python train.py --experts_per_token=1 --d_shared_expert=0 --normalize_top_k=false --lr_router=0.000613 --norm="rmsnorm" --max_seq_len=1024
Below are experts of layer 4 (counted from 0) of a mixture-of-experts language model. Rows are named router (the router's row for the expert), gate (a neuron's input weights, with its number), up (a neuron's input weights, with its number) and show model dimensions 0-223. Each number is 50 + 12 x the weight over its row's rms, rounded and kept within 0 to 99.
Before each expert's rows: a language model's description of what the expert responds to. This comes from a sample of Wikipedia text that the model never trained on.

# expert 34
Table cell separators. Pipe characters between cells in Wikipedia tables, mostly right after a name, team or place, plus occasional semicolons.
router:55 56 67 51 60 46 47 48 34 54 78 38 40 61 40 46 58 49 62 42 54 42 37 48 33 46 42 67 40 27 40 62 42 53 80 43 58 44 35 75 58 62 42 68 36 45 41 40 52 61 68 44 46 65 46 53 31 46 38 58 50 51 63 61 59 45 52 60 64 73 46 57 38 50 43 77 49 37 47 41 56 34 58 31 19 64 43 57 51 36 31 53 49 35 17 29 31 44 57 46 62 30 43 39 59 46 37 47 46 59 57 74 67 45 76 44 41 41 41 63 37 59 72 46 47 56 55 41 45 48 41 55 66 46 46 52 59 41 29 37 50 40 46 24 65 52 48 63 46 62 49 48 46 37 46 46 51 32 50 55 51 45 51 48 75 52 48 37 52 55 50 67 48 53 28 99 48 59 46 59 38 30 59 41 53 48 48 35 29 57 41 34 34 47 47 32 50 56 41 71 55 55 37 48 54 56 47 45 57 54 45 47 50 50 48 51 41 54 41 50 55 33 50 49
gate7:73 50 41 74 82 47 59 56 63 53 37 61 25 40 60 60 59 40 54 61 38 48 38 70 42 72 57 60 53 50 43 49 38 39 37 71 33 56 49 51 39 65 52 56 27 62 63 49 51 55 51 38 45 45 44 59 54 66 74 36 63 40 53 60 46 50 53 52 41 50 47 55 28 38 56 50 62 43 54 46 58 40 47 45 61 67 30 36 33 54 48 50 61 59 43 56 60 62 62 44 51 79 66 56 31 48 44 35 61 33 42 56 53 40 34 50 47 68 73 57 65 47 49 63 50 40 69 41 48 45 62 55 38 28 44 41 47 34 52 33 58 28 50 53 62 35 71 29 44 28 15 47 49 38 60 50 41 59 41 44 35 47 37 66 57 36 59 54 57 44 36 54 43 63 47 43 61 58 59 61 69 69 55 65 49 14 57 66 45 57 51 51 42 35 43 48 45 57 42 61 25 56 53 38 25 63 46 41 52 53 53 49 41 63 53 78 76 59 58 64 39 42 41 48
up7:34 52 40 60 44 48 68 45 55 57 46 45 52 42 46 43 51 50 63 60 50 40 51 51 55 28 62 51 62 70 52 58 36 37 56 87 53 39 53 31 45 59 39 53 39 51 33 44 34 56 61 66 38 50 41 58 55 36 24 39 28 59 60 80 55 58 27 38 53 45 32 42 45 56 43 50 63 46 47 54 37 36 55 45 45 29 42 55 67 81 41 53 47 60 37 60 61 40 73 61 48 71 63 54 44 61 57 51 45 67 49 44 43 54 53 18 35 73 58 46 62 48 51 50 65 45 36 35 44 43 47 45 14 31 63 38 56 51 55 48 47 68 47 38 63 47 52 55 59 52 48 46 47 49 51 29 61 65 62 63 45 60 57 58 40 41 48 39 33 52 46 71 43 58 56 51 72 60 43 33 78 42 56 60 45 43 53 45 41 54 51 37 64 32 37 39 88 51 53 20 65 42 53 54 35 65 46 64 54 35 34 39 36 51 60 62 58 57 46 24 43 49 44 63
gate8:47 71 45 57 43 68 46 60 56 43 42 52 52 54 50 59 59 47 24 35 69 36 48 56 43 65 52 73 57 35 38 39 41 64 37 38 38 42 64 34 41 68 71 51 52 45 50 52 52 40 50 41 57 47 59 60 47 45 54 26 51 35 51 36 59 42 50 53 55 30 42 56 53 43 46 31 64 44 53 40 33 52 49 83 60 53 41 51 38 76 40 60 28 62 58 60 51 35 57 42 65 60 46 43 49 54 83 57 53 50 58 73 54 29 65 38 55 51 32 34 62 33 42 65 55 44 45 19 57 39 57 76 46 34 52 51 20 55 49 41 57 42 39 45 48 91 36 67 35 51 54 47 44 46 60 56 48 56 44 51 48 70 47 54 35 51 66 65 60 40 45 47 63 42 38 36 64 47 36 42 70 40 40 78 51 51 44 47 38 36 33 55 58 64 50 59 60 60 50 64 38 36 52 39 66 63 60 67 61 40 32 35 34 62 45 56 50 50 39 36 59 43 26 62
up8:48 42 45 39 65 55 52 58 41 54 54 48 39 48 50 58 60 57 43 16 65 30 54 41 43 66 48 53 55 61 43 45 50 63 33 51 42 59 57 32 36 53 57 47 53 66 40 66 43 34 39 50 76 35 63 51 73 45 44 22 51 62 43 60 39 61 48 54 47 63 52 50 49 35 43 47 50 45 35 52 46 53 50 63 53 60 52 41 56 54 49 53 38 50 54 59 64 40 59 73 50 69 59 57 47 71 54 50 63 62 52 40 43 48 65 48 58 43 56 73 47 48 35 54 25 32 41 29 53 48 61 71 61 69 37 63 34 57 65 44 47 55 47 28 54 63 53 49 56 50 47 81 60 47 43 51 42 72 47 50 26 64 77 51 42 51 52 52 61 45 35 33 69 34 77 69 59 66 54 42 43 67 81 56 52 47 39 60 48 46 76 52 48 63 61 61 63 61 66 67 74 37 30 39 60 87 61 48 69 54 47 51 39 33 53 64 37 68 50 51 68 35 55 47
gate9:60 38 46 60 33 48 47 65 26 45 47 47 51 33 55 66 60 50 69 58 74 35 46 41 50 62 49 41 61 42 73 44 35 51 58 54 63 61 62 67 54 46 37 41 30 57 54 46 50 34 59 60 47 56 52 49 48 28 57 43 49 76 43 50 53 41 72 34 58 28 42 39 42 61 66 52 37 30 40 57 41 50 39 38 37 42 39 45 54 45 48 34 72 58 49 30 68 61 55 34 64 68 39 45 43 55 40 43 67 53 42 40 46 34 56 55 57 35 59 45 63 25 43 50 61 52 65 55 52 49 53 45 63 47 37 52 55 68 62 49 57 53 55 54 48 28 29 28 49 58 29 57 73 53 33 68 35 36 47 43 74 48 33 55 54 45 29 49 65 57 49 49 39 52 44 43 37 40 58 60 77 51 51 72 47 40 54 28 73 38 54 65 79 27 72 39 56 40 48 55 35 22 53 39 69 54 35 72 32 50 59 36 40 59 54 56 46 49 49 59 73 43 48 51
up9:58 44 48 51 42 50 52 62 44 49 30 72 39 49 54 83 71 39 29 45 66 58 41 32 57 49 29 45 64 47 55 38 51 40 51 55 40 52 38 56 47 62 46 51 43 73 30 54 60 54 31 65 45 43 37 31 57 45 53 51 72 72 68 54 55 68 44 46 61 52 53 46 40 59 29 52 65 58 74 42 19 40 59 52 45 51 51 60 37 50 57 49 47 71 57 47 52 51 47 42 40 38 61 61 43 47 46 33 59 50 62 41 41 67 64 50 58 44 41 58 24 80 35 53 47 44 44 34 48 62 58 54 55 56 62 36 46 35 43 50 58 54 47 41 59 59 65 64 47 60 22 66 57 46 27 32 48 49 51 49 53 49 24 38 30 58 70 49 31 33 65 59 46 55 45 56 54 53 70 63 54 40 62 38 44 44 51 37 63 59 40 46 39 48 41 60 64 63 57 75 67 71 50 53 36 67 48 41 56 53 60 43 40 40 57 18 66 42 69 70 45 64 81 51

# expert 39
Space before dates. Space token before a day or year number after months, in, or commas, as in born 10 May 1853, in 2007.
router:49 48 46 47 66 52 48 50 45 59 53 40 51 42 50 53 51 53 59 41 53 42 32 60 51 35 50 71 41 31 46 52 19 50 64 40 51 47 30 79 46 59 45 48 39 41 55 40 86 51 50 38 47 56 55 56 48 47 41 48 49 50 51 53 62 55 62 67 54 69 44 48 42 41 36 56 55 39 54 52 55 40 78 41 20 59 41 48 43 43 48 51 61 41 48 41 34 54 58 40 48 30 63 50 56 44 34 40 69 46 82 63 61 58 60 49 39 34 37 59 40 60 58 51 50 59 48 23 25 43 48 51 56 45 39 50 59 52 37 40 81 36 44 12 58 51 51 50 45 44 33 49 44 30 57 50 41 39 23 44 41 37 48 45 69 56 54 42 69 65 45 44 35 48 38 75 51 63 24 65 30 35 75 46 47 52 53 44 37 53 45 28 32 43 33 44 47 61 41 77 48 56 40 56 56 65 59 48 82 55 57 57 57 55 49 53 37 58 37 60 64 25 45 38
gate2:48 82 39 41 54 50 65 55 69 75 60 65 50 49 49 84 62 53 66 51 44 52 32 27 28 56 44 38 47 52 56 64 51 56 20 28 57 50 52 54 51 28 35 35 46 52 49 34 62 44 58 45 45 58 31 26 17 47 54 40 29 54 62 69 58 33 56 41 56 41 45 46 63 50 44 52 52 53 57 56 40 50 47 51 41 60 44 31 40 53 69 57 61 61 59 49 45 85 57 52 56 49 62 49 21 50 46 44 24 42 35 27 47 32 49 72 44 61 52 62 54 53 69 56 44 56 52 49 51 54 33 45 44 51 43 38 71 78 44 34 49 56 50 51 37 45 54 45 25 77 45 44 42 42 58 56 42 52 46 39 65 41 42 54 39 69 51 53 67 49 46 33 46 39 42 49 47 67 55 58 48 77 59 55 45 29 60 58 55 51 39 57 48 51 45 57 46 27 45 53 64 55 39 56 36 60 41 52 67 45 69 69 46 50 37 38 54 41 44 54 39 33 30 63
up2:45 16 58 57 62 48 37 26 62 31 60 42 41 70 36 46 45 44 42 50 60 69 61 70 62 39 49 67 60 29 18 46 35 41 57 46 52 64 48 51 40 63 67 58 64 56 39 48 53 31 62 55 50 47 62 70 69 50 61 65 34 52 44 69 45 59 44 61 46 68 33 51 42 48 55 51 42 52 52 42 41 60 58 39 66 41 53 52 47 46 38 48 48 39 47 55 52 52 41 38 48 55 60 28 52 49 50 36 53 63 46 69 60 62 55 45 60 36 52 37 56 58 33 40 45 50 51 56 44 37 42 65 47 72 39 82 43 42 39 49 41 60 48 47 65 49 43 56 54 40 62 46 53 62 47 54 63 42 77 72 24 53 47 26 63 18 34 50 40 86 47 54 48 55 51 44 56 25 37 47 41 35 54 44 62 63 68 19 40 56 42 42 51 59 60 53 53 62 62 48 28 51 83 34 56 46 58 51 56 46 36 39 25 55 63 44 59 48 31 51 62 41 62 42
gate3:75 60 69 53 44 57 46 70 44 44 36 46 50 47 47 53 59 24 47 55 41 08 55 63 64 73 42 50 52 38 30 84 12 50 57 60 58 41 64 44 61 30 52 40 63 37 41 37 49 57 53 50 59 56 60 74 51 50 58 37 42 29 55 47 47 43 51 42 41 55 39 50 54 62 63 47 55 47 39 47 46 34 63 62 54 49 60 47 54 53 69 43 66 40 43 40 40 61 42 58 50 38 33 50 50 47 60 44 28 41 69 67 74 43 63 49 31 51 51 59 52 65 67 39 51 51 48 46 72 58 53 43 55 53 41 50 42 40 39 62 34 40 49 46 53 55 41 09 52 48 51 45 46 30 46 49 44 48 44 54 48 50 58 52 64 35 42 42 53 39 76 35 59 42 43 44 56 54 66 50 35 40 56 35 43 55 20 40 47 48 32 54 44 51 43 47 60 37 68 47 56 29 60 60 22 70 52 52 65 47 50 49 60 50 47 73 56 75 49 16 46 60 65 57
up3:38 67 43 53 44 35 47 48 52 39 48 41 55 43 43 51 57 65 46 40 58 47 39 37 56 44 52 37 74 56 56 12 56 56 25 45 49 55 32 56 36 72 67 52 39 54 30 53 41 63 46 40 46 47 44 43 58 35 19 65 34 66 45 58 36 48 50 43 42 71 66 38 67 36 58 55 53 47 79 55 58 60 52 62 52 48 47 35 53 37 28 47 17 37 60 88 53 35 48 54 37 46 62 76 51 38 57 48 57 37 44 59 43 76 43 44 50 53 42 56 46 23 51 47 40 43 56 61 38 54 62 49 34 44 64 44 69 61 63 39 66 42 56 54 54 33 77 60 60 53 35 45 32 49 47 45 57 64 44 62 33 51 61 59 44 54 62 54 53 60 36 64 49 44 49 62 38 45 41 72 72 43 61 59 60 45 62 64 38 55 48 37 59 75 45 40 43 67 48 69 59 62 49 33 62 39 42 61 38 63 56 50 64 25 35 52 31 34 47 58 56 58 54 51
gate4:45 56 47 51 47 52 47 63 25 27 50 52 35 48 51 61 47 53 44 36 52 69 46 54 44 60 55 40 46 57 79 68 36 43 50 58 45 59 78 68 45 37 66 40 52 55 45 68 32 43 54 62 42 52 41 57 51 32 53 60 43 71 41 63 42 63 60 51 62 39 54 62 24 35 37 48 52 54 46 47 56 77 58 55 48 45 45 28 34 55 51 37 57 47 65 49 34 48 59 42 61 55 66 56 39 44 54 66 54 56 45 62 64 40 81 31 44 44 37 55 34 55 34 40 32 46 46 52 44 55 63 66 58 44 51 62 43 41 69 68 25 39 80 34 52 31 58 57 44 63 35 48 42 28 64 64 38 37 68 60 63 56 48 75 53 47 36 53 50 26 44 33 27 50 63 51 29 52 43 66 56 48 34 62 50 38 44 41 31 40 40 59 44 50 56 53 57 60 62 58 52 39 68 39 50 54 43 56 56 53 60 40 47 39 31 73 50 54 49 41 77 39 85 33
up4:33 68 58 46 76 58 39 60 46 50 45 52 56 40 46 30 21 65 34 50 74 68 53 54 45 25 46 45 40 51 53 51 44 56 46 57 46 59 56 35 53 63 43 59 49 37 45 62 64 38 46 61 49 72 59 50 30 45 37 31 43 39 41 53 61 57 68 38 44 59 25 59 65 53 60 46 62 75 44 72 44 31 47 40 32 50 45 46 40 48 30 47 59 35 36 60 46 58 45 32 44 27 69 67 54 36 55 43 24 41 41 40 47 47 70 54 54 55 54 45 49 16 52 48 49 46 50 60 40 41 34 40 49 71 42 52 52 47 57 65 50 63 30 47 47 49 55 54 37 57 66 70 67 44 53 51 52 81 65 47 51 42 34 58 28 44 61 30 55 48 45 60 32 56 56 29 34 38 57 45 80 39 76 64 44 49 65 52 27 31 29 71 48 43 56 61 35 57 56 28 60 62 56 44 56 53 46 49 42 45 50 37 61 35 41 33 61 49 51 56 48 54 56 44

# expert 22
Determiners and possessives. Articles and possessive pronouns before a noun phrase, mostly the, plus its, his, their, her, The, whose.
router:48 45 71 44 64 50 38 57 40 51 62 36 37 41 44 53 51 38 51 55 55 50 41 54 50 33 46 46 52 22 50 69 17 39 64 46 60 48 42 77 53 70 41 71 38 43 47 48 87 62 47 30 41 74 62 49 46 49 39 58 41 47 59 54 76 58 47 66 68 59 39 57 36 51 13 62 46 32 56 40 59 37 57 44 23 52 49 51 47 42 40 45 51 42 35 36 21 67 42 52 56 06 58 46 50 51 33 50 68 55 57 71 53 55 75 49 50 37 34 70 37 54 63 52 44 43 48 42 57 55 40 48 53 50 42 50 72 58 21 39 44 45 37 41 61 54 50 49 37 54 51 41 48 51 51 51 56 29 37 66 48 51 58 44 66 45 48 44 53 56 49 73 42 46 22 44 54 48 32 59 35 41 63 51 63 53 49 35 59 50 38 24 35 49 47 43 56 47 28 63 62 55 36 51 71 62 43 45 57 63 50 54 54 43 53 52 59 55 51 45 61 41 55 33
gate4:46 63 51 58 49 47 59 37 41 52 48 37 40 44 55 69 46 42 69 51 16 45 60 63 77 43 44 59 57 61 62 56 50 56 33 85 64 46 56 31 49 42 64 26 33 56 48 46 34 66 53 52 42 64 53 37 53 43 63 50 27 43 47 59 21 42 32 43 65 39 61 40 54 29 61 58 54 55 52 67 84 66 41 57 34 40 52 53 28 43 55 69 65 55 50 55 58 47 43 65 83 44 52 49 60 43 56 62 43 49 53 65 78 58 37 35 54 45 69 46 69 55 52 53 50 64 50 51 37 63 62 49 64 54 59 35 66 47 73 68 57 61 46 68 63 37 22 48 45 44 49 34 66 54 53 34 48 52 55 38 61 66 36 51 35 74 64 44 36 60 43 50 51 55 40 54 41 64 49 43 59 45 40 51 46 47 62 50 49 56 54 27 56 50 67 39 58 34 29 44 67 40 70 62 63 49 41 43 50 48 26 35 34 56 58 63 32 42 42 57 47 44 51 42
up4:79 48 45 33 42 63 32 53 55 49 57 52 48 38 50 37 51 66 38 42 61 63 43 32 27 47 40 54 69 53 46 46 44 51 64 29 28 44 52 65 44 72 24 43 41 58 50 49 73 65 38 61 68 59 42 64 38 55 33 54 49 57 82 40 51 68 61 70 41 54 50 50 49 50 46 44 52 40 59 44 20 50 39 56 58 36 49 38 63 64 44 56 34 46 57 43 42 46 42 57 27 50 52 48 57 63 50 15 50 59 59 40 45 47 54 50 74 51 54 58 48 40 45 34 67 42 36 48 46 48 35 34 29 44 48 74 68 76 45 31 41 42 51 40 47 80 75 50 61 35 63 56 38 50 41 55 49 49 46 62 33 31 60 48 46 50 69 47 51 28 51 51 35 50 57 46 65 31 59 42 63 60 50 44 59 41 48 66 49 31 27 43 36 40 31 43 35 52 51 47 32 67 44 45 37 56 59 56 45 54 64 75 61 55 55 35 38 65 63 50 45 58 49 71
gate5:82 35 52 58 43 64 65 34 44 63 66 47 63 54 65 33 42 34 52 50 69 54 39 67 63 52 49 76 69 29 44 50 58 56 53 53 57 48 36 57 52 54 49 32 46 54 47 50 33 34 46 48 67 39 44 63 58 49 33 52 56 47 53 36 58 48 34 54 45 34 54 44 46 60 57 54 40 53 62 62 41 66 43 49 54 35 50 70 49 39 50 44 61 63 55 69 42 50 58 61 47 48 59 40 57 60 56 34 36 50 38 71 44 33 42 35 53 70 71 29 38 62 61 32 62 59 51 52 50 36 60 58 52 24 58 52 58 54 15 33 66 56 28 71 52 63 64 56 40 63 70 35 48 49 43 59 33 48 60 35 52 51 52 44 45 59 49 34 66 51 60 30 35 61 58 53 56 60 49 65 51 73 40 73 61 52 89 49 44 48 44 53 53 40 76 44 47 29 82 42 27 52 38 45 57 51 58 45 41 43 45 67 39 63 52 37 36 41 41 66 56 67 48 39
up5:37 50 67 45 69 44 56 44 54 52 42 48 07 47 51 77 56 62 55 77 30 62 61 38 51 43 65 56 50 44 58 36 57 62 28 61 23 58 52 39 51 65 57 45 58 53 64 36 45 56 43 45 48 61 78 65 42 53 63 35 36 43 53 61 57 27 59 68 48 62 38 37 42 66 38 56 53 34 46 27 39 31 57 44 35 57 48 39 50 57 50 53 49 59 72 58 50 52 30 47 71 28 55 52 57 32 39 53 69 40 60 38 54 53 42 52 46 35 35 49 51 61 31 41 47 42 48 34 68 54 47 52 54 50 32 50 54 56 57 46 47 58 53 36 49 35 65 61 47 29 23 09 49 66 48 44 60 46 45 46 47 62 58 55 51 42 75 53 45 50 67 43 60 45 56 81 48 64 41 45 42 24 69 57 45 44 36 35 47 70 53 52 51 72 38 41 52 47 50 61 64 48 43 60 52 64 26 52 56 58 56 43 56 60 69 65 61 53 47 42 33 45 47 34
gate6:54 51 54 60 33 59 58 31 37 53 58 45 47 55 54 69 65 59 27 46 48 68 49 64 40 35 62 66 57 39 34 46 42 53 47 38 48 74 55 55 20 57 50 45 27 37 41 29 39 38 52 28 40 47 55 52 80 66 56 38 48 20 35 57 50 49 38 70 50 53 49 47 48 24 52 54 38 53 25 60 34 67 32 36 65 50 57 53 44 62 53 68 70 41 51 62 31 39 50 69 45 68 39 63 38 28 54 67 67 51 67 46 56 46 37 49 53 42 46 53 51 41 44 40 42 60 62 67 50 76 56 33 61 45 31 61 42 50 33 66 49 40 66 52 52 49 49 55 57 57 38 42 58 46 44 47 33 56 66 51 65 50 28 66 58 67 26 65 53 44 57 68 61 48 37 72 58 45 67 32 74 50 55 53 42 66 53 53 40 44 39 52 69 70 50 41 43 29 50 35 57 58 61 24 45 53 39 59 51 32 53 60 54 52 56 56 46 58 47 60 28 47 49 62
up6:40 31 58 42 49 63 40 65 51 47 59 55 51 60 38 52 32 45 45 50 73 61 37 50 52 69 40 37 38 58 53 52 31 62 68 47 52 49 43 28 54 53 62 67 62 62 56 67 59 54 61 60 51 55 57 59 43 50 45 72 58 70 57 65 42 57 40 54 59 47 54 60 37 57 61 45 60 51 62 36 40 58 56 50 44 50 61 32 45 48 48 57 36 42 58 39 39 51 51 37 70 46 38 33 70 54 42 28 31 39 58 54 60 18 51 44 56 58 56 36 46 54 65 49 74 56 72 47 37 36 43 53 50 63 47 44 59 47 57 38 76 77 41 49 43 46 49 58 51 36 73 20 64 82 46 53 57 41 30 54 40 22 46 56 64 34 66 56 41 45 60 33 33 43 53 43 53 45 36 53 36 49 61 52 67 54 46 74 61 63 71 45 59 23 56 43 56 45 55 61 49 69 50 56 51 38 64 48 55 65 57 61 31 58 53 80 83 45 73 31 38 45 57 51

# expert 16
Surname and name openings. First pieces of split names, mostly surnames after a first name, such as Car-roll, Ar-um, Far-mer, Ed, Pat.
router:55 67 56 46 49 40 47 68 45 60 66 27 39 46 52 56 39 54 56 53 36 44 40 58 47 36 41 48 46 32 35 72 37 42 53 52 57 46 35 46 56 59 41 59 36 41 49 58 61 59 70 36 47 62 50 42 44 49 35 57 51 44 66 66 80 62 49 79 62 63 55 36 36 45 25 67 33 31 32 38 54 42 70 46 35 50 46 65 41 42 41 58 39 47 40 43 42 57 43 46 62 25 45 37 55 69 44 56 52 55 65 60 56 51 58 42 49 32 32 55 30 45 65 49 33 47 50 42 27 52 43 54 73 47 49 57 52 51 36 46 54 40 46 31 52 55 42 54 45 58 47 38 46 36 45 53 39 46 36 57 68 50 58 43 82 55 61 36 82 54 46 61 29 40 36 74 58 64 30 63 34 53 73 50 66 42 46 40 29 40 48 40 25 40 26 45 56 43 26 51 34 44 33 51 66 67 68 44 72 62 47 42 69 61 49 37 58 66 43 59 57 38 42 41
gate3:48 38 68 59 36 45 50 68 59 62 52 45 47 39 60 32 54 46 59 56 36 57 53 47 63 55 58 45 49 57 53 44 46 49 66 66 57 31 39 38 63 47 42 40 34 61 54 60 70 47 28 59 34 49 46 52 53 46 47 41 48 60 87 49 71 37 71 30 33 43 61 56 26 71 51 57 48 24 49 41 62 40 57 50 57 41 39 60 28 48 47 28 51 36 53 43 45 27 41 51 50 39 26 47 56 43 34 49 48 52 58 62 76 62 47 47 34 60 67 37 66 68 57 50 37 47 71 49 54 65 23 49 51 48 35 60 57 66 64 50 60 61 48 49 48 50 36 49 31 52 43 57 73 58 59 50 37 59 50 54 71 53 38 51 65 40 62 60 61 50 66 60 38 48 46 69 40 37 40 46 58 44 51 41 54 32 60 55 40 67 53 47 58 69 63 60 63 09 62 33 54 38 70 49 22 52 39 48 48 72 54 67 28 51 33 36 38 61 65 42 49 50 48 33
up3:55 42 64 53 26 37 80 44 44 36 57 55 28 36 45 64 51 70 54 43 50 74 38 56 29 47 46 33 61 54 67 40 50 40 42 52 57 66 47 43 38 58 53 38 43 56 03 62 77 63 48 50 43 53 45 57 41 52 43 66 37 59 64 52 70 60 54 57 39 40 67 49 61 65 32 66 53 72 44 42 65 59 58 47 47 54 52 21 45 61 47 32 36 46 72 50 46 59 46 38 36 26 39 21 48 43 43 44 42 47 42 50 33 40 42 56 35 59 48 29 60 62 37 51 36 42 74 69 45 43 35 49 44 67 68 37 59 47 71 43 38 33 53 53 44 34 59 51 44 63 65 59 51 54 62 69 55 40 67 55 50 56 60 55 47 47 40 56 46 60 46 50 56 42 53 39 42 43 58 38 54 51 43 51 56 73 39 47 60 60 73 47 32 64 36 53 41 33 57 46 65 20 63 55 54 30 38 47 37 32 43 43 48 35 49 28 59 49 47 44 51 60 55 39
gate4:52 47 42 48 39 41 53 64 34 44 50 52 45 13 67 39 59 60 68 59 27 60 54 32 45 71 50 41 38 35 47 39 52 40 56 61 39 45 58 36 47 41 61 63 41 56 62 54 63 48 45 44 30 45 53 45 32 53 64 54 55 30 61 66 61 44 54 23 63 48 53 65 66 58 51 77 37 62 47 23 49 40 57 48 47 55 44 56 49 58 62 42 41 61 48 47 39 36 48 54 58 54 57 62 46 61 59 67 36 36 56 56 40 48 45 69 41 39 42 36 55 32 77 47 42 48 34 35 50 72 44 69 72 46 62 45 42 50 65 44 62 74 59 41 50 49 34 62 20 41 64 50 62 58 66 43 40 50 60 57 68 41 48 45 59 48 51 72 55 62 52 59 40 54 40 57 44 70 38 35 45 45 58 48 74 57 53 38 64 54 48 39 37 43 52 10 56 52 46 41 40 44 42 44 54 59 69 19 44 63 21 54 62 49 56 48 44 70 29 35 54 50 58 23
up4:58 48 48 44 57 42 41 58 65 65 44 52 56 65 44 28 53 75 45 66 49 60 67 45 47 48 52 57 53 56 66 42 41 59 36 36 48 44 61 45 77 60 49 54 36 44 55 23 53 35 50 56 47 52 77 38 42 29 61 49 25 48 55 51 23 66 47 35 72 44 53 44 56 33 65 47 56 34 44 46 66 54 34 39 47 65 27 51 54 27 64 53 29 56 61 44 39 44 32 71 31 43 59 55 67 61 37 38 57 49 52 28 42 38 51 56 63 59 44 40 51 42 58 43 35 45 43 39 50 51 45 36 60 63 52 44 65 58 42 44 63 57 36 52 55 23 66 34 71 54 54 40 57 54 55 57 49 34 42 62 28 50 66 50 26 48 40 41 30 71 57 38 50 30 40 69 63 56 37 59 44 44 35 49 54 65 48 33 52 41 40 52 48 57 46 61 63 54 35 37 46 44 32 45 53 31 66 77 53 37 63 55 52 61 47 87 69 44 48 27 36 58 40 59
gate5:51 69 65 60 36 66 49 44 18 52 56 54 34 27 57 60 56 43 49 46 50 36 58 41 36 51 28 52 56 53 41 56 57 49 79 78 64 46 37 36 46 62 55 63 26 55 64 44 31 50 79 42 49 46 44 53 56 65 57 47 66 67 52 39 45 77 50 36 44 36 58 66 38 72 54 53 46 61 48 49 61 55 54 37 59 59 36 48 67 47 62 48 50 42 30 41 42 46 45 49 48 52 53 45 46 40 37 26 18 59 46 48 48 48 45 48 59 48 50 43 39 39 50 59 64 47 33 60 56 32 55 52 62 58 47 63 46 41 46 31 67 59 53 60 36 44 38 41 38 50 50 26 53 61 53 55 53 25 26 50 75 48 54 62 74 46 60 63 67 61 48 60 52 44 41 57 16 65 68 36 45 68 63 64 58 40 49 35 47 54 57 68 41 36 66 44 24 58 45 37 57 49 59 53 60 54 37 52 32 47 38 14 40 56 36 59 60 49 60 47 55 66 62 51
up5:52 44 47 60 67 43 42 44 83 40 71 43 25 58 55 32 65 62 58 72 65 64 58 56 60 29 73 68 60 44 53 54 49 29 43 37 50 50 47 48 40 34 54 62 46 54 69 41 50 71 55 46 54 65 41 28 55 44 40 56 45 45 37 42 45 30 45 45 42 60 42 40 48 28 42 60 60 33 68 60 46 47 45 63 58 62 55 50 48 40 31 58 60 58 51 59 50 56 73 37 61 72 59 70 31 62 66 34 82 47 34 41 65 42 32 43 46 49 50 58 59 51 69 42 39 50 61 49 47 55 51 41 46 51 55 49 59 45 57 62 34 48 32 37 50 52 52 61 60 23 57 74 64 53 51 23 62 64 62 48 36 53 40 53 34 61 44 50 54 53 72 48 54 75 49 41 40 48 66 41 52 35 46 65 46 55 57 41 80 58 40 26 64 38 69 56 60 44 46 46 49 44 75 41 44 49 63 65 77 74 49 54 54 59 51 27 42 47 56 51 47 37 62 43